From a checkpoint of a small mixture-of-experts model trained on Wikipedia: 32 experts in each of 13 layers, 480 squared ReLU neurons an expert.
Below are experts of layer 3 (counted from 0) of a mixture-of-experts language model. Rows are named router (the router's row for the expert), up (a neuron's input weights, with its number) and show model dimensions 0-255. Each number is 128 + 24 x the weight over its row's rms, rounded and kept within 0 to 255.
After each expert's rows: a language model's description of what the expert responds to. This comes from a sample of Wikipedia text that the model never trained on.

# expert 3
router [107 154 148 106 145 105 103 154 110 145 151 154 124 104 114  99 155 149 149 148 107 145 129 151 149 150 110 107 105 110 109 106 149 129 149 149 152 150 148 118 114 149 106  91 149 136 129 101 153 170 149 107 148 102 106 153 110 104 148 105 147 108 106  91 151 145 121 108 106 104 149 143 104 143  95 148 149 109 152 105 110 147 125 135 100 144 149 185 111 127 128 101 152 142 145 121 107 138 103  68 151 145 103 149 141 106 148 105 109 190  69 153 149 153 106 134 151 152 150 127 149 106 106  94 135 156 110 149 150 151 104 106 103 149 151 115 146  90 107 104 141 148 106 150 149 105 146 105 149 108 132 151 150 146 106 149 103 102 105 109 104 104 141 107 138 154 148 106 120 148 108 107 105 153 105 112 104 109 105 130 100 105 150 135 114 147 113 150 155 108 105 111 185 105 108 148 109 107 153 152 136 150 108 104 120 147 149 131 112 154 149 193 108 106 144 151 110 151 100 133 113 106 125 106 130  44 152 113  71  97 150 145 152 107 106  96 152 106 105 151 216 105 151 149 108 131 150 147  93 123 113 147 147 142 134 136]
up5 [ 93 151 157 140 132 171 130 140 150 122 145 137 132 131 110  71 100 131 129 118 117 147 109 125 122 120  97 108 149 121 130  72 135 134  96 126 156  70 161 159 116 146 177 108 117 129 130  98 175 142 204 116  83 146 151 128 147 142 149 190 143 140 132 122 142 161 128 142  96 126 145  77 101 108  85 126 154 129 106 135  85 128 134 113  96 150 132 110 105 113 133 143 116 125  97 109 148 128 140 121 148 127 144 136 103  92  96 144 155 144 127 135 103 144 106 173 131 158 163 123 129 168  85 133 128 131 154 145 109 150 155 143 158 125 185 132 113 145 111 130 105 161 121 122 124 107 130 163 142 119 134 106 120 151 120 134 123 107 119 152 145 118 152 101 113 133 148  95 132 118 117 167 144  98 106  99 151 135 179 113 157 139 159 148 117 111 126 118 121 121 168 112 153 126  76  86 173  76 150 156 140 111 123 124 109 113 130 124  96 130 123 113 164  79  90 160 171 120 130 172 114 129 132  98 188 164 148 156 112 118 127 127 143 125 143  96 109 120 170 158 121 144 101 157 112 142  95 144 109  96 134 104 114 110 135  95]
Description: Pipe separators and numbers in sports-statistics tables, and day or year numbers after month names, e.g. "Week 12,", "In 1913".

# expert 17
router [103 158  83 103 153  99 102 149 138  77 154 111 130 105 107 172 152 153 154 150 106 153 127 151 153 153 106 105 101 103 142 103 148 126 150 151 155 154 152 149 101 150  99 105 149 123 138 155 153 136 151 103 155 106 104 153 150 104 154 105 128 105 103 129 153 156  97 107 106 104 151 139 103 138 108 149 154 190 127 101 103 145 168 114 105 160 153 146  97  97 128 126 156 151 185 124 105 147 103 122 148 154 102 141 151 103 154 103 106 132  54 152 151 152 103  98 155 153 151 119 154 101 102  84 139 130 100 155 151 150 103 106 110 150 153 105 155 140 103 103 120 148 103 155 150 108 149 107 156 103 126 108 153 149 103 149 108 105 103 108 101  99 140  95 129 154 149 104 129 170 103 105 106 149 104 144  99 108 105 153 119 105 150 167 112 121 158 154 129 105 105  95 138 108 106 151 100 103 147 154 126 152 105 104  99 156 151 117 105 153 148 125 103 103 149 151 104 153 104 117 115 104 127 106 130 109 152 120 111 132 154 121 151 105 103 134 154 114 109 154 115 103 143 153 104 136 154 157 140 116 106 180 146  85 135 149]
up5 [109 153 116 118  94 165  94 132  81 116 109 134 130 143 144 125 158  68 148 127 136 150 133 100 159  96 115  94 143 133  84 183 123 125 126 122 120 117 128 148 155 128 135 152 111  62 143 105 128 137 136 120 139 140 137 151 114  91 119 121  90  93 151 121 143 132  97 115  99 140 116 130 127 150 129 126 135 121 115 126 122 131 115  94  87 125 110 116 127 149 135 116 160 140 133 113 118 109 115 150 121 117 162 157 139  91 130 104 132 120 114 115 151 137  96  84 125 119 150 125 162 123 146 154 130 112 116 109 164 113 125 135 120 129  86 160  89 156 112  81 163 101 106  92 194 104 138 112 120 106 176 145 112 149 129 120 132 141 113 102 120 107 108 126 142 182 126 107 101  89  77 102 141 128 184 151 118 148  87 117 144 142 158  97 135 136 131 137  86 165 129  87 137 152 118 136  68 112 111 168  74 111 135 133 141 156 111 129 119 154 133 157 119 107 113 114 123 130 126 130 143  82  99  74  88 131 134 115 154 144 121 145 133 145 106  96  94  95 188 116 179  83  98 133 145 134 171 148 135 110  86 125 105 112 159 127]
Description: Table pipes and numbered list entries, relative words like which, whose, being, and name pieces after line breaks, such as Chand.

# expert 0
router [102 174 109 105 150 103 104 151 120 121 152 121 128 104 115 136 150 152 152 147 106 152 130 154 152 151 108 107 102 101  88 104 149 122 155 151 150 151 144 119 143 151 102 125 150 135 138 116 153 108 153 106 152 104 103 152 154 102 151 106 129 107 102 129 154 123 103 104 105 104 151 150 103 120 130 152 151 113 155 106 106 138 141 145 103 152 147 154  98 145  91 104 149 153 141 114 104 155 102  98 151 150 104 145 146 105 151 103 102 146  89 156 151 149 103 118 149 152 152 127 151 101 104  99 143 181 105 154 150 151 101 104 108 151 150 104 150 117 103 102 122 148 116 155 149 106 145 106 153 103 128 128 153 147 103 149 105 106 103 105 104 103 146 102 127 153 149 104 126 158 105 111 106 152 105  74 101 105 102 136 145 105 152 160 128 131 157 152 146 104 105  81 114 103 107 154 107 102 150 154 141 151 109 105 104 152 152 130 109 151 148 172 106 103 144 148 106 158 102 124 115 105 130 106 132  99 150 111 175 123 152 114 151 106 104 132 151  99 165 151 219 107 151 157 111 139 150 146 159 117 108 226 120 123 127 144]
up1 [126  85 138 111 107 128 131 117 118 126 162  92 125 156 144 149 140 176 129 128 124  66  88 120 159 121 122 133 144 134 111 162 135 119 112 116 121  97 156 115 130 187 131 117 150 115 118 163 133 114 122 143 137 103 160 150 164 153 130 142 147 180 133 165 123 165 125 105 143 108  95 125 112  99  91 181 135 148 100 125 100 105 140 145 115 139 112 127 145 141 150 144 141 158 142 155 129  89  93 118 138 119 132  67 171 101 119 133 108  95 105 127 109 133 111 133 132 149 160 124 150 126 128 142 106 125 117 136 121 122 120 122  96 116 141  99 140  85 131 115 135 108 111 139 179 121 118  77 123 179 119 129 133 127  98 134 110 104  88 106 104 134 123 112 105 172 113 134 120 139 100  89 114 159 137 106 149 170 129 102 158 118 138 141 122 105 164 142 119 127 122  91 112 144 190 127 128 111 124 127 141 130 151 165 152 187 122 105 131 126 122 133 148 155 168  80 110 101 127 154  67 149 137  99  97 122 168 142  57 155  53 129 167 113 113 105 165 135 141 139 108 104 115 140 158 147 128 140 156  93 118 139 107  85 119 115]
Description: The article a after is/was/as, plus inner word pieces in scientific or foreign names, like al-pha, an-a-erobic, also called.

# expert 29
router [107 129  78 107 142 107 106 149 128 153 150 106 126 107 113 149 148 148 148 147 106 145 122 148 149 149 106 106 106 105 179 106 151 131 150 146 148 147 142 141  90 150 111 125 146 142 132 127 149 138 150 105 150 109 110 152 121 107 148 109 142 108 104 100 148 133 141 108 107 108 149 144 107 125  97 149 147 202 151 104 110 148 130  77 106 147 146  70 107  83 150 123 151 151 154 123 108 129 109 128 148 148 105 146 142 108 152 108 107 130 200 151 148 147 106 123 151 149 147 112 150 105 108 131 138 175 105 149 147 148 109 109 112 149 148 111 147 180 105 107  47 149 106 150 144 110 143 110 148 109 126 101 148 143 105 147 108 106 107 109 108 109 150 112 128 150 147 108 131 138 110 106 107 148 109  92 103 107 107 144  62 105 151 138 125 136 156 148 120 111 106 118  97 106 107 151 105 108 147 149 150 146 110 105 145 151 147 101 111 148 145 205 107 108 149 148 108 146 113 121 114 109 126 107  83 152 146 109  62 125 152 127 147 112 107 165 148 110  94 150 122 107 141 150 107 131 149 145 108 113 111 182 155 108 129 185]
up5 [119 120 157 145  86  99 117 105 116 136 140 130 132 148 128 109 133 150 144 149 116 142 104 145 104 149 142 111  82 146 193 139 155 129 154 122 110 123 162 114  72 161 150  89 125 126 119 136 132 117 118 122  72 138 127 105 107 121 117  93 105 108 114 113 144 125 109 171  93 169  87 139 101 166 154 133  92 168 118  99 145 106 135 122 126 106  93 159  92 103 155 153 113 141 136 148 131 123 160 100 125 153 115 149 164  79 112 148 117  98 147 120 145 136 155 125 156 146 119 133 147 126 116 121 147 163 147 120 169 140  94 134 130 126 120 122 170 106 127  93 135 174 165 138 131  56 172 126 183 165 124 148 159 110 128 131 124 117 153 115 107 152 137 141 150 136 117 120 148 160 107 162 105 166 123 122 176 121 117  88 160 132 135 151 118 112 132 146  51 125 123  98 123 115  77 173 141 161 125 141 107 150 127  96 118 168 147 127 139 155 117 102 129 137 142 131  99 116 108 113  95 165 103  95 105 145 117 127 115 127 149 109 120 143 101 106 108 161  77 130 127 130 144 113 148 152 173 156 154 176 149 120 139 137 137 106]
Description: Pipe separators and numbers between digits in squad and statistics tables, such as 19 | MF, plus some mid-sentence verbs like lived.

# expert 5
router [105 173 115 103 151 101 103 149 139 146 151 118 127 108 106 140 151 151 149 147 104 145 125 150 151 150 111 106 105  99 120 105 145 120 152 151 152 151 146 124 124 146 103 141 147  98 135 102 153 156 151 105 150 106 108 153 141 105 149 107 120 109 105 109 152 142  86 109 108 102 150 155 105 147 126 150 149 104 138 104 110 140 158  65 104 151 149  62 103 120  74  96 151 157 152 105 107 160 112 107 149 150 107 145 150 106 150 105 108 132 109 156 153 149 105 119 150 150 150  33 151 106 108  90 143 138  99 153 148 153 104 107 109 152 152 109 149 102 102 105 127 150 115 155 146 109 149 106 152 105 134 140 150 155 106 148 107 106 105 105 103 103 148  97 131 152 151 104 125 151 105 107 107 150 108 105 105 108 103 143 158 105 151 168 112 117 183 152 135 105 106  98 122 103 106 149 104 104 146 152 135 151 107 107 105 151 149 130 106 152 146 127 108 106 148 150 104 156 105 126 114 108 133 106 121  79 150  90  94 114 152 142 150 109 105 127 153 108 129 154 147 104 152 149 104 136 153 150  77 111 109 187 108 117 128  83]
up1 [101 107 119 127 139 132 123 109 118 108 113 174 145  85 147 127 128 122 129 161 103 118 108 155 112 111 156  88 170 146 155 144 129 130 143 163 109 150  98 158 117  92 134 133 118 160 133 155 123 177  92 123 186 175 109 174 150 119 138 149 120 146 132 156 146  85 156  99 114 123 145 176 128  96 114  98 136 114 140 115 140 109 156 114 133 112  86 164  77 165  82 154 133 137 116 134 134  97  97 126 120 129 130 114 128 114 118 119 129 133 129 103 131 168 123 148 125 137 134 133 146  92 109 108 163 139  84 138 134 131 143 109 129 127 147 125 154 115 107  99 151 145 149 144 135 171 124 142 116 119 160 133 138 126 102 109 128  97 130 150 123  70  93 151 127 101 169 159 120 125 135 147 115 166 125 164  65 135 167 128 145 109 162 132 135 145 126 135 149 116  67  59 136  97 133  81 119 124 156 116 134 148 156 176 131 131  95 173 109 147 145 102 118 136  90 131 125 121 115 119  83 107 107 126 190 172 122 129 106 147 116 134 141 126 124 195 106  94  99 158 146 112 130 107 149 133 138 128 163 140 135 108 116 101  99 109]
Description: Main verbs and function words after a subject, such as was, is, were, not, remained, also ordinal pieces like Four-teenth.

# expert 30
router [107 169 155 114 141 112 108 143 115 111 147 125 135 106 105 137 150 148 143 148 109 144 126 145 148 150 123 110 108 109 192 109 140 130 150 144 155 150 157 132  99 148 113  79 147 173 135 107 146 106 149 107 147 117 107 143 101 110 145 105 137 109 107 120 146 126 160 109 103 103 145 136 110 143  47 144 153 100 127 109 112 137 170 106 106 143 151  86 134 146  83  73 146 122  85 140 113 123 110  79 145 144 110 150 134 110 139 109 111 179 197 144 147 147 108 124 150 152 150 135 145 109 111 151 122 150 107 147 149 149 107 115 106 147 150 126 146 105 108 109 192 157  97 145 140 107 153 108 148 109 130 106 145 150 109 147 108 108 110 104 107 105 143 115 138 149 146 111 130  81 111 111 111 149 108 111 113 113 105 133  63 105 145 134 122  85 147 147 108 109 106 194 163 123 110 143 116 108 152 148 126 150 122 107 161 144 147 125 109 152 147 121 113 109 157 147 116 141 105 116 116 108 131 110 163 133 147 126 117  87 146 127 150 108 109  58 150 106 175 147  96 106 129 147 119 133 149 139 174 110 107  81 140 131 128  75]
up1 [145 140  71 143 122 115 146 154 125 191 126 106 140  91  80 149 124 145 139 116 114 127 111 123 143 102 129 105 126  97 125 128 132 129 142 181 139 133 114 110 123 115  85 114 136  79 110 130 175  68  99 114  79 174  98 168 192  90 150 121 120 140 128 123 158 103 115 114 144 155 101 140 114 155 125 145 180 137 119 121  94 151 110 131  86  94 136 118 127 153 174 106 152 160 117 106 120 140 144 119 120  99 151 121 178 167 135 122 107 160 138 185 125 130 130 112 121 129  89 157 136  95 122 138 122 120 164 151 157  93 106 130 128 113  94 156 154 113 131 141 110 165 106 116 139 135 125  65 157 118 156 118 134 131 148 163 179 129 126  59 126 132  83 132 112 137 175 125 111 115 115 152 131 109 119 115 121 144 107 149 105 138 131 123 140 112 117 123 156 135  98 182 143 127 161 111 142 132 140 145 131 113 150 158 128 121 123 130 198 108 108 132 149 103 133 129 102 172 111  95 125  72 124 109 139 115  97 133 183 108 149 112 107 129 113 127 102 146 115 113 134 135 121 141  91 124 124 120 104 156 120 131 139 139 133 134]
Description: Year digits, month names and ordinal suffixes in birth dates and year ranges, like (born 1957), 1919–1921, 30th, August.

# expert 25
router [105 192 116 103 147 103 102 155 115 139 151 108 124 106 110 135 155 152 156 150 105 148 123 150 152 151 102 105 105 106 139 106 147 128 152 153 156 152 152 118 152 150 103 136 150 132 137  93 152 131 151 104 154 102 105 149 117 104 152 105 139 103 106  97 152 131 117 104 106 102 151 140 104 150 112 149 152 189 152 103 106 144 149 150 102 149 153 171 104 114 182 147 153 153 135 124 103 137 101 129 150 151 104 145 153 103 151 105 105 150 121 151 153 149 105 138 150 153 152 117 152 105 103 123 147 159 106 151 152 150 104 105 105 152 156 105 150 108 102 106 101 148 104 153 150 106 152 106 153 107 126 144 153 151 104 149 101 102 104 103 102 100 148 101 126 152 150 102 120 141 104 105 105 155 105 133 103 108 104 138  59 101 150 139 119 164 147 153 153 106 104  75 188 106 107 150 105 103 152 151 126 149 105 102 132 152 151 137  99 153 149 133 104 105 152 151 108 153 102 128 111 105 128 107 121  92 151  89 137 111 150 127 152 104 103 132 154 102 145 155 125 104 157 151 101 139 151 152  90 107 102  51 125 142 124 100]
up1 [126 152 160 118 137  94 149 160 113 157 124 150 111 141 157 101 133 158 123 158 117 137 143 133 125 123 105 155 117 120 136 114 132 125 122 104 103 111  90 130 111 131 116 122 141 148 123 142 117 121 151 170 121 104 115 104 165  96 108 114 138 143 121  81 158 143  97 119 160 138 153 167 139 126 115 144 161 151 125 132 115  85  81 112  97 114  71 158 128 130 117 126 124 117 117 120 128 109 127 149 150 168 115 148 145  82 171 128 136  85 125 165 159 139  86 134 120 133 165 128 104 112 109  95 128 140 100 107  98 167 133 117 168  89 137 146 161 132 130  68 129 130 118 126  97 119  95  59 133 139 104 160 100 123 166 148 110 133 118 194  89 155 151 136 170 143 116 134 145 136 158 127 123 118 110  97  69 118 128 165 143 140 103 119 132 148 137  99 134 125 130 154 135 126 111 107 107 120 157 141 151 138  70 107 142 142 133 146 160 150 122 131 125 141 143  79 154 114 112 111 131 114  99  71 135 103 137 131 120 102 155 163 178 115 192 115 144 126 107 153 146 170 133 134 153 116 148  81 183 166 112 153 138 127 155 103]
Description: Words opening a clause, especially the, The, had, who, and "recently" after most; also census percentages like 27.5%.

# expert 7
router [107 163 126 106 148 102 105 149 124 111 152 132 131 105 110 136 152 152 153 145 108 146 127 148 150 150 105 107 104 108 147 104 151 130 151 151 156 149 146 123 110 152 105  98 147 149 126  97 150 133 151 104 150 107 106 152 144 105 151 107 114 107 106  97 151 162 130 106 107 107 150 138 108 126 130 151 149 133 134 107 107 150 111 105 105 153 146 173  94 125 105 104 150 143 162 130 105 148 104 145 145 147 105 143 145 106 152 104 106 132  51 150 152 150 106  85 150 153 149 111 149 107 105 120 135 222 109 151 149 150 105 107 110 150 152 103 151 126 103 108  74 149 110 152 146 109 144 107 150 107 129 112 151 145 102 148 105 107 106 103 105 104 148 106 136 153 151 107 113 166 106 107 108 152 107 167 105 107 105 151 127 104 151 131 121 167 201 151 140 108 105 110 145 105 105 149 104 105 149 150 139 147 105 106 128 150 150 115 108 150 147 196 105 104 156 148 110 151 107 124 113 106 128 108 132 153 150  95 123 110 151  84 151 108 105  99 151 103 103 148 170 106 144 149 112 142 147 151 203 117 109 149 152 113 127 152]
up2 [ 98 120 105 120 148  79 128 115 108 177 164 130 124 109  69 126 142 101  78 118 165 126 116 131 136 143 135  99 124 101 138 130 113 121 139  86 167 122 137 118 130 150 143 141 113  89 128 121 153 162 139 133  96 116  90 152 141 173 124 114 128 134  96 131 108  95 124 162 117 139 133 127 137 130 111 165 132 110 115 164 120 146  80 125 114 107  96 133 134 132 137 122 164 139 117 141 125 116 150 157 152 117 159 169 116 159  99 112 107 156 137 140 129 136 136 151 146 121 136 112 134 161 100 156 131 106 154 148 148  99 176  95 110 100 142 104 158 140 107 105  81 119 137 162 126 145 100 109 105 144 122  99 116 149  89  76 114 170 102 135 122  94 123 131 130 107 119 109 130  99 131 126 134 128 165  95  77 110 148 105 136 119 122 119 122  99 134 147 114 115 121  89  98 135 123 142 153 121 143 130  92 123 145 109  95 138 135 142 145 163  77 122  93 127 157 158 117 137  64 124 120 156 132 138  88 174 193 139 141 131 154  56 166 131 120 109 112 127  72  90 127 165 124 124  99 129 118  66 169 175 122  98 152 127 118 116]
Description: Colons in clock times, score dashes and blank table cells in sports tables, such as 14:45, 6–3; also first names like Jan, Tim.

# expert 6
router [102 138 104 102 151 105 103 151 171 141 154 103 116 102 108 120 152 153 156 149 100 155 126 152 152 152 102 102 100 100 155 104 160 121 154 153 158 153 152 160 128 149 105 168 152 142 131 131 154 138 154 104 157 104 104 157 124 103 155 105 137 105 102 128 156 148 107 102 103 102 155 143 102  86  65 150 153 129 114 106 105 148 111 120 101 155 150  63 103  68 163 144 154 143 151 119 106 157 106 107 147 153 103 147 148 102 153 103 101 135 144 155 152 153 100 117 154 155 153 126 154 102 105 117 147 131  97 154 151 153 101 105 106 152 157 113 151  97 104 104 154 150 102 155 148 101 150 106 157 104 134 146 152 151 100 151 100  97 102 110 102 106 141 111 125 155 153 100 118 138 105 104 103 154 106 122 102 101 104 141 133 105 153 167 117 155 161 154  93 107 102  77 114 102 105 155 104 101 149 155 123 158 111 103 131 155 152 129 110 155 150 121 104 102 153 152 108 154 107 126 111 105 133 105 141 148 149 130  84 106 151 113 152 105 103 146 153 107 138 155 123 102 146 155 108 137 153 154 113 116 106 111 110 105 121  88]
up0 [148  83 123 151 124 163 140 140 127  98 150 113 130 120 106 116 144 112 115 187  79 142 136 117 155 152  82 117  77 162 131 151  73 103 137 150 131 125 130 128 131 112 113 151 114 176 131 124 162 137 140 137 147 136  94 148 124  93 150 103 110 122 123 163 143 114 102 114 135 127 130 133 154 159 112 113 100 102 126 128 160 154  95 166 144 125 146  93 167 102 141 116 105 155 104 150 128 117 173 129 128 120 142 125 145  86 117 126 153 137  75 123 146 143 106 127 141 200 143 123 118 109 178 121 141 131 107 109 127 192 114 102 122  95 139  41 151 127 115 122 115  76 113 132 127 151 154 127 150 121 110 101 123 113 195 147 136 164 125 128 112 160 115 123 140 127 112  94 146  98 123 152 129 141 190 122 135 153 137 122 109 179 107 153 117 127 109 126 136 169 123 139 123 104 140 102 147 138 116 145 114 112 102 121 136 123 108 119 135  85 118 106 145 135 153 151 111  96 141 123 114 122 120 108 116 132 142 119 119 118 166 125 122  66 171 112  67 145 156 152 123 104 134 129 175 161 139 138 102 177 110 127 139  85 121 116]
Description: Later pieces and words of personal, place and institution names, like Flaher-ty, Gardnerv-ille, Good Samaritan Hospital, World.

# expert 4
router [106 148  96 107 148 108 106 151 147 128 151 122 122 105 112 119 151 150 150 145 108 146 133 149 149 149 109 108 107 103 185 109 145 126 151 150 155 147 144 112 158 146 107 101 149 156 132 118 149 162 148 105 150 109 105 150 144 106 150 107 129 110 107 139 149 135 124 107 107 106 147 145 108 121  82 148 147 179 148 107 108 144 151  96 104 142 146 112 104 134 161 122 152 142 177 120 111 127 105 126 151 146 104 141 139 106 147 105 104 134 132 149 149 150 107 132 149 148 150 138 148 107 107  60 132  25 105 152 151 152 104 108 111 150 148 104 149 126 106 106 117 151 115 148 148 108 148 109 148 108 138 130 147 149 105 147 107 101 109 110 107 103 147 105 126 153 149 106 128 159 105 109 107 155 106 134 105 107 110 132 227 104 149 161 121  95 100 150 165 109 107 158 117 114 108 150 104 105 147 150 142 146 109 107  92 148 148 123 106 152 147 151 106 108 143 148 109 146 106 123 118 106 122 111 127 122 149  99  93 118 151 112 149 107 106 135 150 110 151 149 149 107 141 148 111 137 151 138  74 114 111 132 118  31 130 185]
up1 [ 91 104 126 151 211 119 107  78 121 127 124 163 125 107 132 126 133 137 144 145 151 132 129 126 139 115 129 129  97 128 134 137 119 134 146 143 130 145 122 142 134 108 113 176 191 141 127  68 103  96 170 122 145 146 124 176 158 137 141 107 135  95 103 117 101 161 135 151 128  74 113  95 121 122 105 103 158 136 102 110 135  97 137 123 138 158 121 131 108 149 157 144 109 130 149 113 126  87 137 142 138  96 112 181 122  96 119 135  96 128 130 156 143 122 121 132 141 106 152 134 145 130 153  66 123 136 100 143 170 123 155 126 160 125  98 165 172 111 119 146 115 150 152 130 116 147 142  99 120 166 145 146 145 118 143 151  52  90 124  65 128 136 160 122 142 141 156  98 149 119 106 116 164 138 163 122 147 158 132 105 145 124 140 132 134 139 137 127 170 114 124 149 141 123 124 138 145 133 126 139 125 114 107 145  90 152 115 124 121 141 145  70 161  93 148  77 148  85 105 166 146 141 141 154  98 151 143  91 141 105 152  83 177 142 176 119 147 138 142 157 104 134 138  81 170 127 131  88 103 133 125 120 123 160 132 115]
Description: Table pipes and first pieces of capitalized names or accented words in lists and tables, such as F(ogelberg), Ä(lvsjö), Sp, Mount.

# expert 23
router [106 136 149 104 142 104 105 152 136 142 149 134 129 108 108 140 148 151 150 143 106 146 121 149 149 151 108 105 104 105 137 107 143 116 151 150 152 151 144 117 117 149 108 140 145 144 134 124 148 115 151 104 151 109 108 150 124 105 149 108 150 106 105  96 151 103 118 108 107 105 151 136 102 128 121 149 151 201 157 105 107 148 171  96 105 144 148 148  96 120 165  98 151 148 125  99 106 153 109 132 145 146 107 144 140 107 152 105 109 121  65 149 150 150 105 136 152 152 148 164 152 106 105 134 138  47 108 150 147 151 107 108 112 152 153 114 149 148 105 106 111 147 108 152 146 109 147 108 152 106 128 162 149 148 105 147 104 105 105 110 106 102 150 105 129 153 148 108 126 168 106 112 110 150 109 161 105 107 103 163 147 108 149 142 122 130 122 151 176 106 106 116 146 107 106 147 107 105 146 151 123 150 111 105 119 147 151 138 110 152 146 109 106 106 144 145 107 151 104 130 111 108 142 107  64  60 149 118 149 118 153  81 149 108 105 138 151 115 174 151  81 105 145 151 105 139 148 145 196 108 109 137 180  51 123 144]
up0 [141 124 166 122 141 135  87  79 133 145 138 102 134 118 148 151 148 141 138 150 104  65 156 136 173 148 131 154 122 145 186 124 149 148 136 115 134 156  88  91  86 131 135 184 105 169  99 101 135 114 146 115 121 123  99 116  95 147 128  86 123  95 115 157 132 119  72 129 151  86 127 114 130 165 126 141 133 142 133 113 138 122 121 133 135 106 153  83 141 163 158 139 161 118 135 113 137 180 157  93 115 143 112 128 142 136 147 123 129 118 145 147 132 128 126  93 153 165 115 154 156 146 115 145 110 129 125 100 101 125 121 113 132 174 123 122 113 130 142 175 142 110 107 147 145 123  83  82 153 114 129 116 117 129  72 174 149 168 158  92 107 105  84 123 100 104 128 136 152 163 125  86 123 160  88 111 151 111 132 100 130 169 108 134 147 131 140 105 137  90 157 148 107 126 132 123 119 108 112 126  91 112 149 122 139 134 122 135 136 138 170 151 126 128  97  95 104 134 149 137 149 108 133 107 127 117 133 118 142 158 185 132 137 112  89 142 129  99  87 131  65 131 101 164 107 174  88 112 130  75 124 120 123 103 165  92]
Description: Short lowercase pieces inside words and names, such as ar in recarved, ac, gr, oint, eg in Yegor.

# expert 18
router [107 187  91 105 153 102 106 143 143 104 151  98 127 111 108 129 148 148 151 150 107 148 123 149 152 152 109 109 106 104 159 107 152 126 147 146 149 147 149 130 202 146 113 186 146 113 120 144 148 142 149 106 152 108 105 147  95 105 149 110  96 107 104 148 153 140 138 110 109 103 148 145 109 107  70 148 150 147  94 109  99 139 117 109 105 149 146 154 108 130  70 185 146 145 199 118 112 128 109 103 147 146 110 144 142 107 152 106 108 172 123 147 147 148 106  98 145 154 149 137 151 110 109  80 127 147 109 149 141 151 106 109 108 147 154 110 147  55 106 106 122 150 107 149 150 110 144 108 152 111 138 119 149 142 106 148 110  97 107 109 105 107 136 112 130 147 151 107 129 105 105 106 109 145 108  91 104 105 108 143 142 113 152 164 135 182 156 150 140 111 107  67  80 108 107 148 107 105 144 152 129 146 121 107 160 150 149 143 113 150 146 162 111 106 138 143 109 156 113 142 112 110 123 109 152  98 144 120 103 127 149  99 147 107 106 139 147 114 157 147 199 106 123 151 108 136 149 136 101 106 117 115 147 132 114 122]
up0 [111 140 122 128 155 177  91 156 138 134 148 107 117 142 107 104  71 134 108 129 116 160 117 139  94 140 107 115 149 146 101 102 157 139 127 114 129 166 152  78 172 138 136 107 109 117 123  89 129 117 109  98 143 182  94  73 162 139 113 183 161 128 138 172 111 142 166 116 131 165 122 125 104 127 174 106 142 141 120 122 136 127 125 133  97 146 162 139 153 126  99 134 103 150 142 152 109 116 161 140  93 108 150 117 125  88 140 117 121  98 144 152 104 158 132 103 168 125 129 111 126 116 121 126 147 129 149 104 161  87 176 140 136 150 185  98 143  99  88 102 129 179 135 123 153 130 173 102 154 147 126 116 115 129 117 128 163 136 116 127 160 170 130 106 111 124 143 128 143 101 115 147 170 166 109 118 110 139 100 127 125 137 129  91 113 102 105 168  96 177 128 146  50 125 109 170 124  75 126 143 145 156 146  76 125 104 125  79 112 113 155 121 154 133 133 136 153 146 105 114 113 134 115 123 125 119 141  85 137 133 153 109 130 129 160 105 141 102 104 137 114 155 126  84 151 151 101  92 151 141 159 121 117 123 129 112]
Description: Final pieces of personal and place names, especially Slavic, Baltic or Latin endings, like Klaipė-da, Nees-on, -ić, -ina, Canada.

# expert 15
router [103  87 142 103 153 106 106 152 176  76 153  93 126 106 108 122 150 154 154 147 105 152 125 149 153 152 103 105 102 101 174 106 151 124 147 151 152 151 147 117  99 152 107 135 151 108 127 115 153 107 155 104 151 103 107 152 122 103 150 106 107 106 103 123 151 137  72 102 105 103 153 135 106 162 143 151 153 183 154 104 106 142 172 140 105 157 150 116 109  98 101 114 152 151 129 119 106 121 100  93 150 145 105 145 136 104 151 106 114 147 100 153 152 149 106 111 153 152 150 110 153 104 104 102 137 190 102 152 149 151 104 105 109 153 157 105 153 157 103 105 143 151 103 153 152 105 146 104 154 107 133 111 150 148 104 148 106 103 105 107 102 104 138 104 128 151 151 105 121 147 105 104 104 153 104 163 102 104 108 151 155 101 152 179 121 150 145 152 120 109 105  86 110 108 105 149 105 104 150 152 122 152 109 103 163 153 151 111 108 150 149 147 102 105 155 152 107 151 107 123 113 105 130 106  92 136 153 112  82 107 150 114 152 107 105 147 151 108 131 153 101 105 128 152 105 140 153 154 132 112 104 130 178 121 120  73]
up0 [118  86  73 124  96 162 117 112 149 114 136 131 153 131  92  99 129 120 140 126  98 113 106 132 126 160  91 104 119 136  92 142 129 116 143 113 107  97 114 145 144 182 104 107 144 137 150 139 151 168 126 103 171  83 139 178 136 141 133 111  53  81 109 134 135 119 169 123 117  92 144  77 144 120 186 115 124 124 112  99  98 108 145  93  90 145 130 118 106 162 163  94 124 114 179 145 135 144 103 151 122 167 159 156 122  94 134 129 122 138 165 155 164 125 100 133 138 158 126 147 151 144 154 108 144 118 143  94 116 100 127 131 130 101 179 101 161 132 151 123 132 147 125 119 112 141 104 146 132 135 159 119 130 111 151 145 136  66 134 100 117  94 131 141  89  99 129 119 134  72  91 110 133 121 152 120 113 101 129 183 115 141 137 148 121 106 143 112 134 134 120 112 148 141 135  99 104 139 131 123 180 140 155 139 114 118 152  99 154 144 113 134  88 156 155 132 124 137 142 171 114 143 149 123  85 122 145 147 125 147 126 121  78 146 104 114 139 153 135 109 100 138 133 166 118 127 125  62  92 102 151 125 157 171 123 142]
Description: Prepositions in/at/by/into after located, born or held, list-item dashes, and name pieces like Gand-hi, New.